python train.py --num_hidden_layers=10 --hidden_size=192 --n_experts=64 --experts_per_token=2 --d_expert=64 --d_shared_expert=64 --hidden_act="geglu" --moe_layers=[1, 2, 3, 4, 5, 6, 7, 8, 9] --n_empty_slots=16 --router_score="sigmoid" --normalize_top_k=true --routed_scale=1.5 --balance_loss=0.00752 --balance_bias=false --router_bias=true --init_std_router=0.0206 --lr_router=0.00122 --vocab_size=32768 --norm="rmsnorm" --norm_eps=1e-06 --tie_word_embeddings="early" --optimizer="soap_variant" --learning_rate=0.00402 --beta1=0.95 --beta2=0.98 --batch_tokens=65536 --max_seq_len=2048 --train_tokens=294200000 --max_steps=4490 --dataset="wikipedia_en"
Below are experts of layer 5 (counted from 0) of a mixture-of-experts language model. Rows are named router (the router's row for the expert), gate (a neuron's input weights, with its number), up (a neuron's input weights, with its number), down (a neuron's output weights, with its number) and show model dimensions 0-191. Each number is 500 + 25 x the weight over its row's rms, rounded and kept within 0 to 999. Numbers have three digits each.
Before each expert's rows: "gets" lists some tokens that make up at least twice as much of what it gets as of all text; "comes before" lists some tokens at least twice as common just after its tokens as in all text. This comes from a sample of Wikipedia text that the model never trained on. Tokens count by the router's weight.

# expert 34
gets: " (", " \"", "–", "/", " $", "=="
comes before: "1", "2", "born", "3", "C", "the"
router:516465524511484483471485492482521518507526534510479485508522451488502491525488454440496551494490476520513492439526500491489511508559498539543518515460562488498484529504465491520480503466528463505472546494533470518447521512479467500496509529469485534532516545485529532506525522441482491494511474532527508509506504504505520539517511521479497511452462479480527489432529506496528484536492487509504555524509482514522501523497489516485525506499513497515510509486459531517478489504529505481487494485468507493522476475472504541451464556517521501471504513531498513535516491458511503502
gate0:477492481491529489481437504482516536508472471508500476540521482525544504459533508494472532476499549484456535486473524516498486469512516496516474489504529508498509511518473531460494508523492531524547471505474503512438538471551457512481471486522459537527500494510552537490514480482482503508522552541544506467514503480491474489483463532466545499476524494512513476525491527499533477485475520509491503489485473511506480527529484479508473481553507476457525496481480553522479517495530501523548526471474500494491513486507481521482494506457469482498488507484445494502530529539505483477
up0:479517523487508477481470517478503532487487510497466481504535507476533511482506502473484516489525522489476551526486494511502480480508469498500455487521531461498523519507486518467484549492516532509515471536489506547476530496562490536478469484526446523538500509514558528502503451460485487497540512512527526474537462462478489480466476529447504496483502499495499510515497541499548498495498489521471511486444460507487476484510480517467499497557491466461495526464463525494499517503488504489542492465488495464502508503473496503471486529448464498512484497480425504480494514542480481463
down0:489509533461460509466498533506516523489545467566484490539509461480503469500539545446543502523522461516465479499489494509505496485466518541505480524469506501509488555508498496488502534546485501526518505514486471522526456543509552488508489499521520476485507485503466508477506488527507486490541513460476544492465483519502494526534470529486528542491510517491502522462506538514496504520478516458494484513487492457526496467495471495502505488512503520510509513506433501490484466506490538489508494500476526470466506503553488533556459510504553480515494521508525516486526461499453535530

# expert 38
gets: " on", " all", " over", " out", " up", " under"
comes before: " the", " of", " to", " a", " from", " by"
router:499497514475481503497465483488530431457494492517547484531498481504542484523470491513502455515496438471522528482460483508477478520448520520481487487517527485473514532562493532520497494507466525515513460490502535492488476506536469463519441530475501486500479504521478508490468539474514448506442489506498507510491476513478497546511513500503477504458470494485502523475510492530538502532500500508482503467490514482467537497508487565509495495432503515507549517518477525517515496518451507485479491472527475502510487447509531462493508486503482531530490478519479468520459492492500521463
gate1:493448504522507481494485501517480472491463517467523547542497499512519507516528477524531518522484493487482525495552500519528542521482512518469524515474485479517459504522526493493496486486490459503477462493468504532504438474519528461455538536509484522478516476482470475525465489494475444507451490519509486464490502473471444480491498503477485505490485493482456518523522440462516518497514493482503455464515498472496469522460525507490488533453458536504535472510476478484499488547503492442493501549492480519514487486490511480467487504521506479489478489516520515547561508479492502530
up1:449523523474489523479472503465494531458522520519519498504531485509489468513509457460519506498516536566500510518474512532506513516511476498484492472529526519486502523496518457507504492468482510518441467519501550492464512495553513528518510547493525483515468432535504481506446490505490534487527483457486481531537549501527514495465509499473490549494501524490562470504461499527513512498465480491528532469518512492530494461514501537485504508499460493546493513504488480468503510501532525492450509495520483526478528535523481501510507535451499466501488535520519470513463494485505502480
down1:536514546479471514497520487466462476501479495533476508488456491458508471461516486536478513508502510499474524538529483505482496481491513498453496521509492522472471544532503527498552515524519488500465545497508527526524514478553511492488486509537497520478483504486516513486421461516499473504520503522529480449516526461491518502439514501515476505505529514504495532521495493460512511529513509436490494516546514478502521443513552484509528471513485484500467503493512472511527519493491528486489481493544480502511505539499498547492495533449484531474505486550447507528496495502526450517

# expert 40
gets: " of", " for", " to", " on", " in", " between"
comes before: " the", " a", " his", " its", " their", " this"
router:468498523492509466510486523514503439514475544517517519502519498476505519498498515454549512543508431497502489501476472506482543490481462518435465492512512488499474494485525459520517493507542508503473500484505498478504484495500519501521467526471523532507485505472498508501507493491488504502513523447513487564537508505491511506489458532498500508455506472474495535521519456499536472483498529486476496515474476531495487456517474517488502501510500491469482473535442512488516467489429509488497451460467536481517504531520494513509526507487519506568557495500501557486515482521470552506
gate0:522445488553471500503509491502469474481535523491484534537507510494516526485512489488515478467522536501496490517505500457448492504490493546507487487502511518517543506532501475486496517521535539490493522478500494541475477508509519485508522520507481496479485471480493484470456499497504508482449476496507460468474539486496464493510478505505510525432537515484532509543484434504489482513506528464557447492494504499521504505477506450520533472543477521456502500512507527485514489470460516503501503502471483502482520496505474454468486483493540474492514468455519446541487462512505548560
up0:514470526486490478496551484520478452506574528458482517549492525508500481485523492495492491494516499483515495517522478507450493475502531525485538510532498541512529543514511467471465505555515551486519550498512540538488479494472491490481524500502527518494525489438496482516491488529513534508504451520514469468459552501505474505479477518472504488472488508481498479470535469497499501509527524458496495479497524506494458517527478482557516494505495465490520540465490546478511503451497500501486479489487473502494508521539486484517490505480528480530504485472515474490462466532487519576
down0:487530551453503497502520499481478506482493487528522482578515515489513479495543512512577482517557505515536488465499479491501532506520530462508478490483497438491481502490496473481466448485463520517522498515557513484472523486513508484489499503469537516494528515511462501469507459518486493515474455485492574485586517480502484498526482505476506476509482499510507484543507489460492506506499497484497465559521470521472496528532506510485555499492494488486520489478518469484498510496499506486457525483491474521533490491506526480517510483495517533491529551475528496490522495536463504495

# expert 22
gets: ".\n\n", ".", "\n\n", "==", "===", " |\n\n"
comes before: "==", "===", " The", "The", "In", "="
router:528514503525503536490496491511548497454551514497516508464490519570488525476504513519483489498489483506496515473529508480510485489555494519511497534489464456507532494544484438513512547502513497489492519550489499475499514500524515515487531477519496514461499509491481536539499490541477481502503492508480496515497515477438491481479552489475501526477456510511505476550492506512478505529463511543507507478528511450495530513500533505474553506509508473470464498474497471433498536481547529529486437490520522520501497514564457509493491524490505480483524488514488545517502500488500535468
gate2:435501518533443541456535454493468501479503519466492465491517529482509473547495517492456539519514506489544464469512548508502497526564525469465495496519495502463542515537509520512477497454465527520513505509488514553470491515490522492576488474487522494525503488521468485521498489497473458501470467526510465487548504541490478482496512513517513486508495495528489501485519504549513496514487502505529491480509500486500480483524510525508521536483504523490526521471506524474525543492516500509514494499492479499480489501492449477487457518486475527481568471481557475515527483481492512497
up2:411470509512480550484534474497466515493522514498501456466512545531495472511510526522456511549486525507567489486490509504504519490535472506475494486529461488490535513512494477504517518477487485522505516495483523556515542492484477506529485481518511464482515469530469463484514444510461495484505490544501498461478502502505556494487528495516469492420512491558488481476538548546499501516528487525519469483520499486467510500510483521497481506493522506488514536462483493478501495496520529504508492503508476517491461519520496497473511520493477506500540460466507464518520541490517541490
down2:512510527497521514469475500514512502478536475494505487492494544514502527473427493518525483486505522534459542451496497461497506490514488526492469522483518476491484497492528535491531503535504463498494526529540533442523519485508527485488474499493527479468521501503460447492484482545476506501452502506461499487475498551519524465485528479468472491527527524522519521545479520460492499497466469567502512493498511501497484516443535515475533525479544524487496496505478534502506508427530504483491476492560505546517504541505509500509469485462518503525510473480506511494540502514476475515

# expert 57
gets: " that", " he", " which", " it", " also", " He"
comes before: " was", " is", " had", " has", " were", " are"
router:510522455512532549534454515523502500541511517538503494520495508466533541551488506492532466482546511482472461491549490508495534521514500494480467470504530509511485445547459495498489496460468502517516499537485487496479478515481532512517466497509480501496464508463494488490494541476507559473540494526501489475488485507515476511516497484483507533503452496514454489502516494528458494487507495500538461537524547479459469490501543487511504507460512509515467502474548517457478453506562488512532507456491505491540502463503493482515487512503504483484447529506495481546502501505503472526
gate0:491448452513524510478500538532498483547506518498429493464534496512563525508463490497534500492518484513478487462499544512518469533485511481495438498472474503488477481535448526472491520474498506494503469483491532553508475522549514454485488468465537504501510475514495518476500554470530525504487519499490511526512497497546419464522480480521455502470475500473490507491524498514508469510521498509539495552505498497486527487535491512506510486507477485514501496507524500484500477473502517504541511510514476537494488477492473470488497526516502487522496484476549526526557454509470496496
up0:492446493526505510505493524530572505534479491485436505509503490491519517535488466451512503512499486526466491517522511494464490480483531477526492501463500531471497485500446499485531490472485498500518442483500520520502481508510515478496484479525498495511499493511513476500489488467521577503513509472456528517510494487489447471515485467493486489492502496469517489513511538517460458530536504471535465574513517472508513501544504525484503476486468470549491514496531520498503471489523493530543514474536457523529514469509486462508505501545491501505493547455558513485529465490474488501
down0:518509515512503546477547536534510511487494491510466469501493474519496475530538529536519472490486514504484492496508489518513495482554519480491497504481448536500518500508491503485532491483508486481515513449535434490510552475500546550514494511501505501457485501518490527498523455482508498500515489459490484522502460469486529496540496508547476484513505515498488492532503485536461531527484490509549513501556471473535498479515531532499513486441486520494514462491499534468477534462520478531495539496534487517465499529528460569481498487461496491526447521515522495475487470520482518465

# expert 10
gets: " in", " at", " from", " on", " In", "In"
comes before: " the", " ", " a", " his", " this", " an"
router:509489507518482484524490503530523540486510464498521519502516525521505554469459485466492507516551488487513512515461517483484511527469461537504518505514453541507472502515466477523516541505467509497521494458492493491494530495557499483468512512506516519487501484516511517544526541492492507514531528467504522535490480460506474492480508520518486535462523468513483487445501518496489503520491514525528530489559558463511475537503485478528450517474505455483516498494461497486540492480477514515498465522536503545466479431467487454509490480501448505497514468488504469476506470481527528537
gate0:539536530418468484496496537513505492545507510503507532513484512531501483482459539480496482489482495549489504470547525502526500559549502446452513482540491544519505467491488523489471541470518494505525511504454455473483514515452503475496496492521475508509500510514502500500521515511512521507497459504510508444478492501509453476483478550517438505550490496486503495524464517501495552523457497494476460487491552504480476496529496492447519529541516486469476531475513488485534530503503497518509484479504518520488495497468490519527502491498493480528534503522504475510470471491539508511
up0:476499479539500512491484445484489521474508520497492472495479492479491526501555476551519508525532490453491508507473482469510503489460554559552512495459482462478539539507520499502501480525461475512483509492514529556508480494513475505514507490480499459523506519498491475540492488499471520481531535524474476533508538536496527497514519466470551485460501520503493483468526493485509476456528503481514523500512439547510528497453510515544475478464490502511516466535527484514470480499539480462534522532480506481514519505523533509470534498521515507466486514486505545481511516518471462520
down0:475513534494497529531534465493522478529464464453451483497497549519524515528496534474525501474458482533509479479504454512471510463535497482458512476485496529524501455476503507492497476491494458486479509482514533490512501461464513464510458529505476479521469520478540499510481487480500510526492485511522500452504485531536493489483475508498506483516513512478491500484514483488511505543472467532473488497496531484450500455520510536474557483531503497510497568519509477473511477507464487498455450507486524503497486484516521493479537492448551474541499495482503517508490504539503424475

# expert 60
gets: " by", ",", " from", " which", " after", " but"
comes before: " the", " he", " a", " it", " she", " they"
router:526526534512536532507464478507540487486509519562485535476440552496525507515480507460497536536482543476533484514511523467516494565523481494471491469497523522471509495508521496507540479493531500517471491494508490479490495499534525448490494520494477482527484493497525547498464498487536519514464523466525515524512504508488534524478489499489470493525518512462464481527447509479522489425505477449513499480517493470534487466529526471463487534507506492446531511541479523486475509487470503501458486506516506492474479510505510491474518491499509504488493463528492527563524524492469529497
gate2:532473485493492493486481509475505447473517502450482492529512494494463503495447449501534523512510540457500481508522509524525507490522504520491488486487475507510510533495500520542503521476534497562520477502473512490458495515519483546466493539464453468486509500503560487492483503479498455509519495505541497493550445512527524497466519536524518488495502490472526532489476496496456549440495503458483477473505520497481539493511477425491487473494455480521496522452527487520495518492503483501490478482502508500473478466487485482501516511539515528526478470487475503496468470512465554480
up2:512534491528527511490487449519464534510498529493560518506506537487532530535551494498508449519512512483502483471470481484491492513485509477506508499531535490518505529491509527465473484496492523480485516484493516477490524513519504495545521534499545521553472507455495484522472511518480508529522515519546497481457484459461507471472457495496510534501501493458508577544500489498508511447552460508497533531499493468512453490468508544489534489457502536534498454500504505480487492494494505500488501525478496518478517459494503456472500509478478496466553497481511514439478499504514470492
down2:537500489537567543517469500519498508487508513517523539479488459484485476515484506471498535519516517512509510508496533501462515509505505523429462519519501509497479471530514482536538475527538497481473512476464467497542507476474515490529489498453506440516456482509440500468501509527504472548492504550502508510491499510517468497510471477519492536510469520493523533442492508516466480446469486502490462510501548479497468500493506493479468445494487506494467473521507459510503483511518478486493502543515500523471528482463457482477523508465527460480523531484484489528517510480490542503

# expert 19
gets: "-", ":", " –", " -", "–", " +"
comes before: "1", " •", " List", " The", "3", "4"
router:515520529495502474456458516448508446496510486500532513476492528445495475507509520480514451539499449494522473517473470510476559520534500499477487497474501476494513530446491538486500503481524522523553502532512507508534517472484479549519546545506514514513527476437557489472508495447459507491511507493521503495516475482538517517523478497472489509536511455529512473463522492495523537476497481480460484532494476473534485467489453507483469498510494515488492501483488523436517503472467497496461526522475500475512509520509497486504507539501505523494506525516502466531477482531515519495
gate0:465492525537521511494492490444533534490530454507508480502504517459493485504438461532511541481535464543541495516498483501490484527476524513486506472508514475522495501493487488483522492490536491454508507504516509519525493464477497539530501487503505512522529519468494505462492492496438492501513453516493493498498430496526533508536511499547478478540503482514558511475498523537483511483483502478444507491527469539520552497497500496499505498506542514495489479461518495489460481463526511533517492540463522503491492516513465475495511503467469530511468485542495504536500449498532566475
up0:484483484454448453525473512485518456514477516496506518486465527468438511497516495515487505474495450509527509489479510496502481524549495533520527487486489476527529509525483488479507483501487513467540491481492502509489474449526533525507513519514527481536505496549482505492494507479496523533500493500512483474525451493483546542500478519478498476494466522524499468461502516458466519500504463489505468469511512511527489502466479530524526491492548507477531492489483485458482477496495468537527471499492483528560507480496483483494480510502463541496500443521472488474522420535547550478
down0:463487523477515486468473482490493489511512510511468457538518477455465489478483542518515527465510465464469486486532472514474521502479533479430487518483549492486456470538573489538469498461513499487496514554546505516502454544511461496491507479510505480565494504519535460490473494513513555478495489514523517525536467517511498490535542531487513502546543532526498481480555508518498514512516497514488495515473499486500497532518460487480460539487520498513502458478539511498546492496504513474485494496506512507480517522475487509479476469513495532490505506457487484505518519477501514497

# expert 25
gets: ",", "),", ".,", "\",", " ,", ")},"
comes before: " and", " ", " which", " but", " the", " he"
router:511464498520497483514495520509527540452512489525443570516476500496490556509508498490534494507476500506525514483504550489553522540506503499524537468535463524486487436519484516499525518484516499487520485539526472529493493470488493533437478531515530498501489496474511552531498510491472509524476490501516489512477521472466483514495478523456531484503484482489502491474488467520473508514492527526496474534522482444523474486515457482513510522475478532493498526510477494523539444539542532480510529521486516496452459495469474527508497537485505498549478531487481536498491461495482484502
gate0:542469534501520478472489553502462487549479522480484475487541501496502487480516503528521514469550483485484503505521496478510531481487485461424459475512491476525508520474487494488490493484498479498510469483526504493538498449497494537487524524525436536500541523537513491467515512501503532503483518510487516545532505510529459497516501516480486470546489518502508495503516523486535498511468503516475459470469449526485494546495450498470502473570519516496483475523501451488541484517500496503551465489480553498515506485503493474568524463523490503469513489494478502504515488501489528492
up0:529496526517484491541547576493491506502520499481485470495486494499488506484482489551451566461486510520534526505499495508490516486518497516502503513507469539536474483500489489485468526478478496522508478472547500519483513484569485492482511486484501446483505481505503544526535508503529477538506467489490538518488478516521490529512495501500538513471449503493540543482514488488520461522509491519519522479519500491484456519494519497473474465438466529476513472513491507507510482513496495533532463475531526544503479503430496522472494528569458508490465470542477499480498485488504504505
down0:500495511523530492449506486546535537513507460490495510531501474545471516524486473469512510506520511503525493498550526487512492531548514529510517542498486502511461508486462520486496462496513514490482506518493469477499497528510472489505471472515517462484490490494504496543516536514525548450523446508489508509515491440468489495483531517508512545514477511455487531501515488544497485467489481528505544463520497459458519491503468499503530511452510527557499534466505480498447513496519468529489490479537529520554495447492482521532524512490554502505484506517488518473493515548489482544

# expert 28
gets: "1", "2", " /", " an", "7", "ation"
comes before: "9", "0", "8", "3", "4", "6"
router:492527576517532455467442499479493452521493574487539480515502494512527499531522482500522476535510456519461507490467473506498550514528488523518468513497468505519510488507525535482491476530503490514502504462529475471524523489496515491461481510486500523541479471480522498519473535451523514495523500490519515503514488474483528496488482503478504515505507512475478496544496491490535502486529487499493481451477478526490497456513476512466496530536474452507531464537567545482489492508444467534461477479510502464533550492482536514515530470505491511478468493498511489518511527499503483503
gate1:486480524522503488502486469499541548452517506486455485504498481480465487461515474485505486500525511548475508471484496490491491487496480499513527510502518482523525469507484525487476545548525522562483534513500487495511519515529477476458455479430503551529514532500567502468497474481491492485554563504494511495513488504522481464510498481491477459497494479474483535508475483527484483530519503463506474486448470471507499546502474488471499487523524475493505489474517544493497507502548516508527468471493528501479489472489492503448488500520489542516499445505523519503507531529500483434
up1:478498519464513522504497505509464465540483499512520537499504528517527497514521531503491503508446481436503503511492520526505493506490533527471494463495497509470491510499540476528518459444517491447494488515526511515475496524467521531551548510539526451464501521520479501510520516520528523526478495515520475483514502496477503525478520500507550505484537450508516452476516488478516558511476477532495538496558513512495524482491498543532501531466485530514512519511482450499497506528482462473456480515481474497560493530493506495532490496479537484485500557485468509493484460491523522545
down1:502519469521545499514478488484475550480574483543508495494483496506508503538487507489477515474505486519481506505504502510496475512486465515461498539490517475451459501495503495523510530509540465477516509494498524501479494502539530511466507534526523477526471503478485460483509508494495493495508490525510557465521470507484483501523453525508464509469498492563483523488451530478477493510517485550482471524520529532501492483454540488542537488499533461480538513494457443474552502510522483464480504499529538539529494476476481516456518486447507491493509456540504468519516504517516492525

# expert 50
gets: "a", "o", "s", "i", "as", "es"
comes before: ",", "\n", " (", " and", "\n\n", " =\n\n"
router:502500492487495499508472528512513522539481509524514475516490513514469491521487464484528520445499518483491515465551542523494516489476498521485532456546498524483461506508516507523493506493513541532494473496496475519519530480480471486480539512474565552526520531490541517537483484533505489481517485497492486482522561524512517457520521537498508457528488498571470537471479468499478468542467490486461493530522514488502502468483500477487490491513469524515510491550521506514455483512515490495509458531535512532493518512512467494462492463521528519481468488465517445550480465516486485482
gate1:489486527534447448499527492495530485515460455497504447480479489504454520502544476488519512492508564502507484523532542486511489493498535478502505451445520484496479506500496501500498485494497494520515464481516505534505492481520527455483524494480491524470521506552495499508517490525488472510507542488510478540512551517523498495452540513490477468506501513550504518496463464500528474502511477480498503496537483481480529506509526471484541521498518545504478465480491474486517486505511484506467427474492517529478438500540519502459492462511459502520456497514484474488456475491444483488
up1:511481520540481448497490502478493513521449445507501458474478509545467521525507467474508480476501533469505495531515567446502499517510511477501497449472495464506461475481522526487513469515490485538495454487470523560486490484520548482500487536511514524466514500524492505497489484499508479483502531461499488549498530501490533470467536505505464500528468500562496495509478503478499471519483480495470535465553501489478518518517495476478518538482510534497485468489517477461501498503487504461464443477478502521487467489509520498514489465526477474542464514480523460488481483483480494469
down1:514522492489533493499500500484517512497486514450496568521493485494508504510509490465527520501497480549499539532465502497516472535467485493542474564520498510484480521531507524545501513512511497486487534476508497488461496479527515524546482503506542486545512527530503486500537467547489542517523492452506508518498464520519515498452520484539505518488503474531442519504486510483505490463510463492527524479502493503489527527480471538481500542463516442452499513531455494540490524507502512518516426505525514479534518484490531530490525487496507444489503479482515518441515473494519488477

# expert 41
gets: "s", "0", ",", "'s", " Research", " research"
comes before: ",", " and", " of", ".\n\n", " were", " from"
router:499520536492535468472463524459551421510481529497521522524479498498528491507525486496490501512489453519457508490469488528507529513520481476491500496492511513517495498506504519500482476515508513513521492466502494472518533503479466522499475523476504509543473477462480474524470530467521538469540486480513525483548485523497529476482505510513502483486529488511486488532472505488536487493499468486494517482455458537499497475488521515473439519531503468539504475534541548464469505512433491499456494448498456503539526485470544495543515454489497496516484493496487495529539538520486499537
gate0:535521441509483541529516473509534548510545493515497543500506472531507559484513498491485513486474488515473571498499472518511460468517513503494471525458474475502495489477438526502505494499525473444473512499531501522526525508489507532503503521473509490461509480450502532520520516506510503486504543509522528545464504433504504473480476459473510496504480461447458509475495512472547526559485498534507499489530497496515476513491516477538489498525516497499511517476453513522505478476544526518542520509521503511489491520521504487488481556532484507489487495476525525509507497519519533471
up0:491515516534485497500520551541501486492507513485433477501523494526472459492480540498511490474492474520516541530512465494484459503497477500490516506489471484519556524452523490491461513528542533475495480536474536515498484522515468513469500505523498503507485519497513502491474484507476481547442485558492523443512517475517510459514520529535459498474476498554538491542504495495527555519474497485512513540441536500532488510469464529471533528498493484499495515485469518474481495492500516477491555479499509485446497472521447512471483499512484469486492516520520503483526523490482504471
down0:463504523531465508547541474480498507510516483508541510500489506503507507494481477497521506517462519466470532504487491467501523492445515487522482521516503483533525448520499465536507503492493508492484500448532460482472490514504500494499481462513503465495500491494545467573460486530510536445455544450482504508477467485487550502477515514514488527489469512525511492495500506524504531449493497538504518470517512524456523496481531521501480495533473446484504494482531497511473470532483481498481540547514491506503556488502465510477544486460516491475532473531509500533474502533486450522

# expert 16
gets: ".", ".\n\n", ".\n", ").", ";", "\"."
comes before: " The", "==", " He", " In", " It", " This"
router:510509510518502518515500486514502520468477495472496555511496538526497479497483461492497557523488511456532522524470498524536477509524489503489526464509495507537526430539477476499508524522460515483460514552510497499523504499532500506468530538519512487501494480488475504499514480516459424477503471527509493475499484509474497471506526521501476467476485518519530503484518500530458509480474499515474483534556482441502479503475503530508525521451452528438524497467483546486518490482558474490509497498485508516475512515520510511467490535496502476506539496543471526498446472503527497469
gate1:460520485507508501529529525516507493498543478492483484503514519507457503479508506466459511496514498466519474520526512480460515516514528460450481488538533457498451523527470499526453506467512474502488469539493501485476489478544474479475512498512461554508476478531505473475471466484476510482479456442539467522515487495482503470508509479488488528500487538508492537516452534492471497495496487507503523524517468478502463527505475446501510524457498481522474524487515452505541469517540536533512501519494489456511486485512527509470524523494464546473516475542526496516480472471470483467
up1:470547511502510479534508535491478464497536490492512481507501492497496480482482486459475497519503496486483480494523497493468504496491515460460497472533548448501460544515480491527467482477525451512492503524537530484479502535552440467475482486518443521514483465551518484434461474471470493479496488442546482523516487522476478469520497528477517538506504536505498527491446518488470477504531511549502518530523470494502451520501492460495492532482478507506488535487499459502499454491522537512500474498476496490524470504499522495491544511517485524470489478500524512528516489480488468487
down1:474511483491491490544549546450508482511527497520491496480505501499482496516514475488506485516484518564457483511448516505489528533522488514532518478487512534502527496504479501508502488496480470520480509514458515491523568476435488548474471533522506477476513512559499505445468509492498501472500523471552537513487462483467498517496514526486530464496493468487496525477508518480506533496493503486476457524477449536539520557518486516480497483551518518522470547509515460507499524472486503467480559485482527522521528527457525497504533512520498473476499518512516492484523510479508505477

# expert 5
gets: "0", " million", " —", " United", " Total", " –"
comes before: " |", "0", "1", ";", " |\n", ")"
router:513491525534504483469467473510478495504497496485524481511487510543504526533567458495502532464522478531444475488461498513476484518516464561528507510476519467535500468510469497501509515541538514495543549506500471495504507504494474517521482537499507491510548492503524484491551497465507516521486495502480483517458480485491487500501497477494510448484485494519527506532482489474526477495454472489513483503471443500530459492489447480508444496499492500510519492546512523479484492488481507501486498451492482482472507498553502467473519503487477536539443494539482524525510504573462503522
gate0:523518482586495515482478483525508472510489502513531504537484495510465528506538574538505548489503487513498528468495500504479500489494503502510507512476527542498525506498517487527476500530516537528492487505497459493496476504476459523530474515490498491497490474485551470505531467488498480497479449472528504509501489480506454532528529460520514460460462486529496486499529500489481505504461489504542474483474478508512513462495424486535483510449497481503501500499467523541495522508520478478458497501448458498527515510532490515476463483501447559471502504499497467498449492523478492475
up0:502476514474521534492519529437515515545479505499486476497492491465516499479482478459521542534503526507514505507516542484457481470476521479507496501499494477462513466551473518525494481458502474477488494478479497519545481496559514481479537476536504513545477523499475511477519529524520557481498472502532490481501528500501553500451491496485482491498504473484547526534454454532531506476545528539494463461519525539506516475513520512497520511525510537521537509509496475484506513489495525541534515494499561529483496457496506491481481495504506458488476462560494501505515503518530500533
down0:457502522472510511463515517504505491536462458526525480493490564470478513469484520493477500513494467537527517451506537520486496462485506521490467509510507500490510474478519521522476497535456520460535543481489478462493515532503510535462507488533504569513556497485489475535511526475450459502523514504515472480468501513470505501519495511525516516504500479473517471510505522471537504505543494501517467464478520512482501519482521519472514568489469480492541498529504489471522520459498537489484499554487533457492524539514506524508503484530491483553466480482466456506481493532520512502

# expert 17
gets: " October", " May", " September", " January", " November", " March"
comes before: " ", ":", " in", " of", " on", " by"
router:543545489486464458471493520513489484515536491492506508517517478512570472473537506474547501541460514474505514522515509477514528522475488535505484480522491490486551507497521520485517486490481538525450516499489497460515475515529514487476463538470489513473537491507481451510471512506473551500474476523487502456500447466479507497460469535512516506473492515525489487469504517520529436446502510485534510473514504536505498490520492459535508482466496494496544512542533481481454514526464502563481513542487496494464489487474504466509486514467524511504475478491505504486494473494526473502
gate1:520469532505482524508460515512496468492522501522471471497420491523476467492515489543489444489527505472482529541504477505524500476540500516555525504475549479490519499478496487528496500434499496478479544492507499511488473518516493462485521515493477463475526524485493500511529499524493519498475526516498518536542539469522558477484463462492527491498494532538511520498504509469467487515523493462494460488443451532515540503516477483503484475466520484517502489500519466456481501493493498478478559493483517532530481539487477524464483502499471524527486511547471472522488487497472476517
up1:489561458513469513521535536475516512501544483485521547474527452530439512554528484532499495487497511520527440496522499517445505500514468494494503510476521501480557503507489489507511501519476474455513488524487491526506478513484466476443494505500539525528500486517533496520457528496497469493524463501493483487511521483480474508477445506506500556462467511517453496523459461501497494503467480480482474524496521458506473456469465493509497507486472559534502522466499536478484490511470485510501509447484493483513506498496482465461518512509481495516487490493444514478517499505488512528
down1:541472525515513537481463499499528553469479482489494515503511543516510503492494495526487495543510485441469524507489477499496520535515504508473509489470486497487498497476473523485500489485474544465490503493457430516521487551498516510511518530503506532472481474499498525500509506500507511560491550516477527499583479486520464500519555541549472529483470502505506494526475532459514481502516476508500504476535483472461496492559476497487495456477475487476461483510515491480495444508546478532496480491497494491490471521485559487513524512480476469511490481476473511508526527492504556498

# expert 54
gets: "1", "r", "3", "V", "on", " and"
comes before: "9", "8", "7", "6", "5", "–"
router:513525553494511460491468501480526424540486536546509473491502462497558509536530487493499483507474450486476482498465461519446541505474475545512498503527514499479485509464485501517503488518520487499520512484483482458525499516481504516493474569504492520564489473502477498496482512484534524494490503511495513509519496513485515481534487509506487508484511484471468530531497523482554533482524472494529494481468471550511467484496489504458473494520520474487517501555557547501515491483423483510470505497511497480525551512509527459493488463483516490498502520507485513504539509519516489508
gate1:492503471500500525543477500493535507498486509513512451471546518543516526496473512487540517475465478494534487531516530525489468508499513507496514490484518494501464484533536493542557518491518504515506489517473510489480510495514484521530474500483527460489500486498515488557455536501526548485533498522458515509476507503506519475460463509491541509505489535502471468493552489516468495537509492509491477508490524482414521545502502503505489469493502509535494493518508479529493569515514499592488462482491499516489481530480472465519461506555500509516480509484512500515445467499494531483
up1:477508520477512489462514519482510535458511505533459512527480466525518516477531498515490501518472520477493484553506507479516476538508538531540518511495490513504512484439546512533491476482488503526477516498459491496511438498490507457519494515495477483483470499452471478511507519511509474510480502525494476523478513520518512497511502517435523472537497477532523481521492523529480508488529526495477543531504548486460508481566526485518508549503526501500481462499478518486480546487454472506536531526495470474501481505434506510484481507505553522505484473467525530508435485463489506512
down1:502520502445493484463471482513502491441522554455548485492488485452482507488501483488492502464543517500512529501489483471517532501460499493498493467510532516496540506463483513515547517442559500501501531518497498525523486488492452497499470462536516538474539514503517516533504482513493498475515512491498503509513540459505522533462524539503500489515474509550496499481540524551517492515514529487516527565517516493516498462502498492490455453501485512498487494493495530518510486512530538445541505501495473488481462524492543523508562502479490493472490473477502490515504527478523490447